From a checkpoint of a small mixture-of-experts model trained on Wikipedia.
Experts: 64 experts in each of 9 layers, 128 squared ReLU neurons an expert, 2 picks a token, a softmax router, 32 empty slots to pick, a shared expert of 128 neurons.
Below are experts of layer 7 (counted from 0) of a mixture-of-experts language model. Rows are named router (the router's row for the expert) and show model dimensions 0-191. Each number is 128 + 32 x the weight over its row's rms, rounded and kept within 0 to 255.
After each expert's rows: a language model's description of what the expert responds to. This comes from a sample of Wikipedia text that the model never trained on.

# expert 14
router [ 89 143 185 125  79 115 155 159  98  97 136  95 118  75 130 130 137 130 134 114  79 127 193 182 169 107 155 120 140 116 106  36 156 143 121 122 170 109 133 128 107 147 103 147 118 124 125 115  81 119 152  70 142 127 103  85 125  85  58 103  66 102 142 109 143 117 236 111 164 155 166 174 146 182  72 127 127 122 153 101 116 125 144 137 116 109  48  98 164  64  95 167 124 149 140 157 158  89 135 126 179 155  73 129 103  90 128 115 131 162 149  95 148 115 142 124 139 156 130 136 105 102 107 144 138 116 163 136 101  82 243 114 170 116 142 169 161 118 115 168 127  76 132 106 163 154  81 120 108 116  94 117 150  76 153  62 143 118 178  88 149 118 160 102 169  93 133 107 144 185 202 126 152 159 103 123 160 105 124  91 131 162 106 122 148 168 149 119 127 161 105 140]
It responds to: Common first names and the endings of first names just before a surname, such as John, William, Emil-io, Sam-uel.

# expert 8
router [151 119  94 156 108 157  92 123 164 102 173  81 110 161  89 147 172  49 142 145 188 144  94 123 165 161 180 186 176 115 131 103  93 135 166 127 113 117 134  60 164 102 142 106 114 144  91 124 157 178 140 137 123 162 128 157 176 136 187 149 133 163 178 135  58 133 137 182  65 108 179 128 142 129  85 122 142 127 112  99 155 171 145 164 161  65 146 124 163  65 129 136 184 128 144  91 144 166 135 123  99  93 116  84 129 100 124 134 136 132 114 169 149 107  89 120 115 197 122  48 209 136 109 150 132 135  85 100 122 128 101 118 178 141 164  94 129  89 129 135 184 112 135 116 173  82 141  74 146 108 126 109 127 131 157 117 138  99 107 121 127  96 163 120 148  88 113 135 170 110 183  74  70 114  92 135 113 146 147 107 163  94 123 169  72  89 119  85  96 200 108 117]
It responds to: Line-initial dashes, bullets and header words opening list fields or table columns, such as Born, Date, Location, Candidate.

# expert 55
router [156 118  62 146 143 124  89 116  94 119 160 185 119 135  89 153 165 104 106 147 125 133 128 100  97 132  72 130 163  99 150 160 111 130 142  82  75 177  86 134 105 162 102 143 102 175  91 125  83 124 150  86  82 133 146 140 152 128 144 136 144 175  91 106  49 142 104 159 137 200 106 116 108 101  97 132 119 113 153 139 123 109 117 178 168 158 102 126 142 116  99 109 145 146 118  80 109 158 109 129 182 104  91 142 159  20 208  80  85 140 162 153  99 151 107  89 208 129 133 138 180 153 113  78 156 150 150 195 124 111 159 132  80  75 130 128 154 112 124 124 138 122 120 181  88 171  99 123 129 141 126 109 107 157 125 169 193 179 148  89 130 150 132 152 127 106 160 127 129  86  75 133  75  52 140 113 143 141 169  65 163 169 196 139 101 103 108 114 121 126 134 145]
It responds to: A single lowercase word-initial letter after the or a, such as w in ward, walk, wins, or c in cricket, celebration.

# expert 3
router [172 125 147 112 139 155 115 115 204  76 116  96 112 166 168 120 138  71 108 118  78 138 102 107  97 136 112  83 124 185 106 101 177 152 136 137 167 165 102 125 118  96 157 136 164 116 127 154 132 161 172 226 161 147  74 114 140 160 114 102  88 141 139 172 134  78  98 114 103 106 111 127 157  84 186 170 124 128  66 155 139  98 162 153 188 159 124 172 112 169 170 129  67  82 167  80 152 113  71 124 128 125  99 118 134  92 149 163 182 113 122 169 116 135 179 117  56 108 152  72 139 149 125 130 113  89 139 111 122 121 119  99  82  93  74 148 177 117 135 147 151  61 145 133 146 120 120 100 150  89 110  71 111 100 143 135 110 116  64 171 145 169 128 156 120 102  92 125 130  71  86 137 141 174 134 116 152 141 187 157 118  71 165 112 169 143 145 140 136 116 209 103]
It responds to: Short lowercase word-start fragments like d, s, g, h, st, sp after the or a, as in d-omestic, s-amples, st-ones.

# expert 9
router [201 198 194 104 112  97 141 191  81 112 133 144 105 101  82 117 178 157 116 121 124 118 148 143 118 142 145 138 155  75 144 149 147  92 156  84  63 181 124 123 132 172  65 128 131  88 137 167 115 147  75 151 143 100 138 163 122 156 162 102 186 168 145 148 134 160 151  87 132  44  89 102  87 120 107 153 149 199 106 117 171 105 123 137  95 155 109 131 155 126 137  62  80 135 137 106 142 102 117 115 170 145  97  90 160  88 107 107 167 163 112 136 172  34 139 143 168 145  99 165 126 157 164 117  74  57 117 130 123  62 147 130  62 113 139 105 141 107 171 102 194 103 123 120  56 132 120 111 131 159 134 125 163 132 171 117 155 129 113 156 124 145 133 154  90  78 153 119  99 117 136  87 183 135 157  94 115 108 138 130 136  86 130 161 115 183 144 141 136 178 146 118]
It responds to: Digits inside measurements, money and counts, plus number words, such as 30-0-000 l, $62-2-,193, million, five, several.

# expert 29
router [ 92 161  98 153 149  94 179 115 128 111 157 151  72 119 159  81 199 106 194 106 170 186 110 123  74  71  64 158 170  91 151  99 140 124  95  77  62 151 132 148  76 129 140 143  35 154 157 127 120 108  23 185 101  74 148 116 114  98 137 119 149 164 143 164 116  88 141 170 137 152 131 113  84 113  96 151 129 124 127 190 120 175  80 104 124 110 125 182 123 148 131 146 169 186 130 149 150 105 144 146 135 126 175 127 137 196  89 139 173  95 153 116 153 166 157 122 145 190  73 136  94 143 154  76 139 116 151 138 187 116 141 118 139 139 137 133 114  93  96 115 129  99 124 163 108 118 144 146 126 135 113 190 124 118 150  91  87 145 179 110 127 163  80 119 159 143  68 164 111 143 193 141 114 118 117 160 160 149 113 122 107 119 109  92 108  70 117  89 123 126 121 116]
It responds to: The word "the" after prepositions, plus compass-direction words and pieces in geographic text, such as north, south(west), nort(heast), Western.

# expert 0
router [105  89 121 161  81  99 168 156  95 129 131  91  97  75 127 128 158 104 127  75 114 100 152 159  91 131 143 180 121 142 155 122  54 156 105 138 137  93 147 100 184  87  88 206 110 118 105 202 138  65 166 113 128 161 156 152 118 149  97 101 103 146  69 144 141 118 201 114 118 131 141 172 121 197  50 122 108 149 131  98 171 139 180  95 150 140  85 122 116 146 111 139 155 120 137 137 173 106  62 141  85 115 161 149 120 115  75 127 162 162 120  85 111 206 104 148 130 174 114 119 101 172 143 118 133 135 168 163 188 113 155 175 176 118 155 149 144 182 149 112 131  94  84 141 162 150 141 164  81 143  73 124 139 116 157 127 124 150 112  88 144 139 103 127 130 109 141 112 116  76 186 164  73 107  88 149  82 110 123 172  53 142  82 147 111 131 137 101 100  89 158 146]
It responds to: Occupational and title nouns such as minister, director, politician, footballer, plus table pipes, colons and dashes in lists of people.

# expert 36
router [143 141 129  76  52 134 127 110 117 158  82 134 125 115 154 104 126 101 130 146  40 187  90  71 177 179 144 144 204 167  82  49 138 155 116 150 156 150  71 116 165 106 149 113 119 147  88 146 136  93 158 189 116 190 107 118  86 129  79 120 123 129 115 145 119 130  94 135 137 119 144 146 100 153 123 153 121 122  72  88 180 117 139 124 149 152 106 144 124  56 149 157 133 195 123  76 149 153 156 139 100 132  89 135 152 137 118 127 215 154 150 114 125  83 128 190 126 122 117 124 178 154 138  98 146 120 123 107 123  78 118 200  87 182 129  63 157  73 125  70 140 145 152 109 135 179  85 126 114 109  64  95 176  86 121 124 135 141 173 132  79 109 155 106 100 142 104  95 102 116 100 127 125  95 116 100 159 100 157 191  96 150 131 133 117 171 165 121 103 105 135 160]
It responds to: Concrete nouns for things and substances, such as water, fire, ship, house, power, and endings of words like garage, luggage, workplace.

# expert 17
router [156 118 125 105  77 197 108 224  93 111 165  91 186 138 108  94  67 141  72  64 159  94 140 106 138 114 112 118 164 112 124 156 111 133 143 104 169 150 201  40 119 133 168 190 142 132 132  89  89 112 201 121 130  79 102 166 160 151 111 113 118 113 190 201 150 148 125 138 111  90 137  79 143 106 171 120 138 143  91 151 102  83 101 131 138 160 131 143 130 122 120  80  66 114 160  98 114 191 148 130 118 113 163 123 129 133 135 100 147 120 140  90  65 116 137 155 101 139 113 106 145 130 123 144 130 138 151 136 108  67 137 139 149 157 114 103 118 118 197 170 139 131 105  69 135 101 158 135 158 123 139 154 206 130 142 132 176 124 145 148 100 177 145 118 124  79 169 120 138 193 167 164  89 126 138 137  79 180 125 101 101 124  57 123 135 141 141 127 111  94 103  61]
It responds to: Past-tense and participle verbs or endings after was/were/be, often before by/to, such as used, announced, released, organ(ized), recomm(ended).

# expert 12
router [ 89 168 124  76  95 132 117 109 166 106 188 136 141 188  95 113 162 141  90 136 145 137  89 148 126 119 109  69 179 128 135 101 148 137 129 114 140 109 143  95 118 166 139 127 154 139 150 129 131 117 140 119  55 122 108 117 102 103 140 184  72 124  85  99 134  80 129 152 128 117 144 138 112 101 136 164 147 180  70  96 139 115 133 155  99  95 114 144 127 138 115 141 214 102 175 127 121 101 174  92 111 223 148 142  96 187 167 115 155 109 146 135 143 101 132 127 131 147  86 173 148 115 140 107 104  69 139 147 124 139 110  94 106 155  59 142 110 102 112 162 177  96 157  94 131 131 116 166  64 144 102 148 109 181 166 107 135 174 118  83  76 114 155 140  27 118 134 168 139 104 134  79 113  96 156 191 107 169 145 113 168  99 141 101 134 145 226  54 135 174  92 173]
It responds to: The word the, sometimes his, their or its, usually after a preposition and before a noun, e.g. of the film, for the death.

# expert 31
router [141 121 125 134 145 114 122 117 140  62 126 116 149 137 140  55 162 178 111  78 185 116 147  98 104 149 105 164 114 136 189 137 104 118 205 104 122 157  94 152 131  97 165 145  96 183 188 121  59 124 121 137 133 153 154 149 128 162 148 113 165 139 157 163 117 144 108 148  72 115  94 121 131  61 102  98 103 111 147  76 132  67 118 107 100 189  77 154 112 168 154 160 162 107 110 170 112 156 104 162 135 161 152 136  70 144  93 130 137 165 142 149 128 151 102 109 117 162 163  89 117 158 154  94 130  99 109 177  76 155  98 100 160 102  87  89 131 192 129 110  66 128 121 141 112 152  86 104  93 183 173 164  72 127 113 121 125 163 115 143 152 178 143  91 131  99 142 176 105  65  57 123 103 156 114 228 164 127 142 165 104 137 129  48 110 108 135  96 143 141 136  99]
It responds to: Single capital letters beginning a word at paragraph or heading starts or after an opening bracket or quote, such as S-enior, R-esults, I-SBN.

# expert 11
router [126 121  88 148 171 168  61 135  27 114  93 105 135  96 101  57 101 136 143  84 123 122 147 108 176 124 133  96 138 156  88 120 120 153 205 217 105 131 152 138 152  76 155 162 155 152 154  83 136  90 238 127 132 156 141 120 125  98 100  97 100 120 169 137 162 112 152  86  79 150 131  61 109 133  88 141 132 137 113  99 104 141 151  84  92 154  89  72 167  99 159 149 154 142 133  81  83 139 159 120 125 115 136 144 116 176 128  76 119 159 107 165  96 130 119 161 116 148 152 146 154 136 190 113 178 159  74 160 132 126 124 159  91 122 148 196 107 183  92 129 165 166 176 116 132 158 150 133 108  91 143  98 121 115 167 144 134  90 128  38  97 117 143 130  88  90 104 134 148 121 151 103 109 118 183 101 134 183 100 153 120 111  87 171 128 158 137 109 119 112 105 124]
It responds to: Middle or final pieces of abstract nouns and verbs, especially before -ion/-ed/-ing, such as int(ention), disc(uss)ion, re(ason), attempt, fail, claim.

# expert 4
router [138 137  57 134  89 199 164 126 110 140  95 112 141 115 101 121 103  92 120  98  70 131 193 114  94 114 142  93 158 138 152 104 112 122 144 119 154 139 161  67 130  95 115 154  98 153 136 134  92 125 133 164  96 107  90 147 136 121 104 169  99 146 167 104  90 110 135 124  86 125 157 143 116 110 191 168 105 130  57  84 162  81 145 138  41 181 128 116 159 141 146  80  88 164 118 134  75 133 139 132  56 186 123 149 136 184 139  98 126 114 140 114 118 136 100 132  87 177 188  94 154 126 116 151  90 126 126 149 227 103 111 101 135  96 125  95 167 114 161 128 157 183 212 124  88 138 111 101 140  63 109 116 169 113 179 157 131 141 116 181 115 147 102  47 133 158 174 180 139 124 101 114 101 103 186 139 123 130 161  76  89 121 134 124 110 108 153 129 165 165 147 169]
It responds to: Word-final suffix pieces forming abstract or activity nouns, such as -ing, -ation, -ment, -ology, and whole nouns like development, music, production.

# expert 26
router [114 168 113 134 127 101 178 114 112 113 156 127 130 142 145 123 196 109 102 135 134 160 131 145  87 168 185 124  65 104 130 149  98 169 185 123 136 119 131 124  91 178 135 149 100 110 158 164  56 164 175 157 162 108 115 156 197 160 126 167 144 168  88 112 136 107 132 137 113 120  99 114 119 113 134 110  98 111 106  78 107 175 144 107 159  87  99 128  90 112 141 160  71 111 135 146 147 112 146 176 108 136  77 159 101 174 180  61 137 118  91 161  93 181 153 135 142  72  58 142  32 182  85 157 150  90 109 137 111 176 114 145 156 142 143 138  99 181 185 139 128 119 132 161 140 123 199 109 142 151 139 163 134  77 129 140 155 123 201 117 142  88 139 134  87  72  98 206 163 122 124  95  91 128 154 138  83 126 107 134  68 117 145 143 167 151 107 109 181 165  98 162]
It responds to: The word the after awarded, won or received in biographies, plus word starts like cre, ann, enc, and table separators.

# expert 41
router [104 132  99  95 104  87 124 144 159 136 135 107 123 169 138  85 111 131 171 120 136  79  87  98  98 153 117 110  98 167 185 160 130 157 139 130 119 140 145 105 116 107 150  57 127 146 121 101 143 176 157 154 107 138 165 144 100 133  81 157 147 174 141 133 103  33 110 118 136 147 143 182  91 101  96 148 119 101  76  84  64 134 125 113 221 111 212 125 143  92 103 102 176 106 146 119 154 117 157 169 118 212 128 107 147 157 142  30  89 162 159 114 110 171 156 112 153  99 117 180 112 130 144 109 112 135 146 167 143 167  79 154 114  96 134 193 102 169 117 136 128 158  77 159 124 132 122 141 119 120 125 152 151 156 112 152  97 162 108 153 168 132 139 133 175 131  69  90 114  91 100 157 169 108 122 141 139 111 141 167  75  97 194 155  63  95  84 118  56 149  93 108]
It responds to: Opening pieces of split words after articles, mostly Latin or Greek prefixes, such as def(ence), sur(gery), prot(agonist), im, prov, mon.

# expert 30
router [111  96 101 152 150 186 162 161 126 114  97 118 162 119  99  98 149 152  84 120 177 115 145 106 128 167 131 133 178 144  82  93 138  80 147  75 205 100 185  92 157 149 139  98 115 110 133 141 100 126 151 106 203  85 122 150 137 144 113  87 165 150 151 145 152 133 115  71  90 162 130  70 185 114 219 112 111 137 120 118 144  71 139 167  72 146 112 110 127 145  90 115 114 151  97 112 111 136 133 153 121 136 150 134 113 107 123 113 194 105 146 125 125 137 117 156 134 109 232 109 123 104 184  60 155 104 183 139 171 114  65 117 114 127 188 109 106 100 168 123 152 164 121 176 155 149 139 126 104 143  49 190 160 107 124 102 115 100 164 140  98 140  92 106 101  93 140 113 180  68 115 104 150  99 117 111 118 142 105 115 171  90 158 135 129  93 142 110  60 145 202 162]
It responds to: Plural suffixes that end a noun, such as -s, -ers, -ies, -ations, -ities, often before commas or of, as in networks, symbols.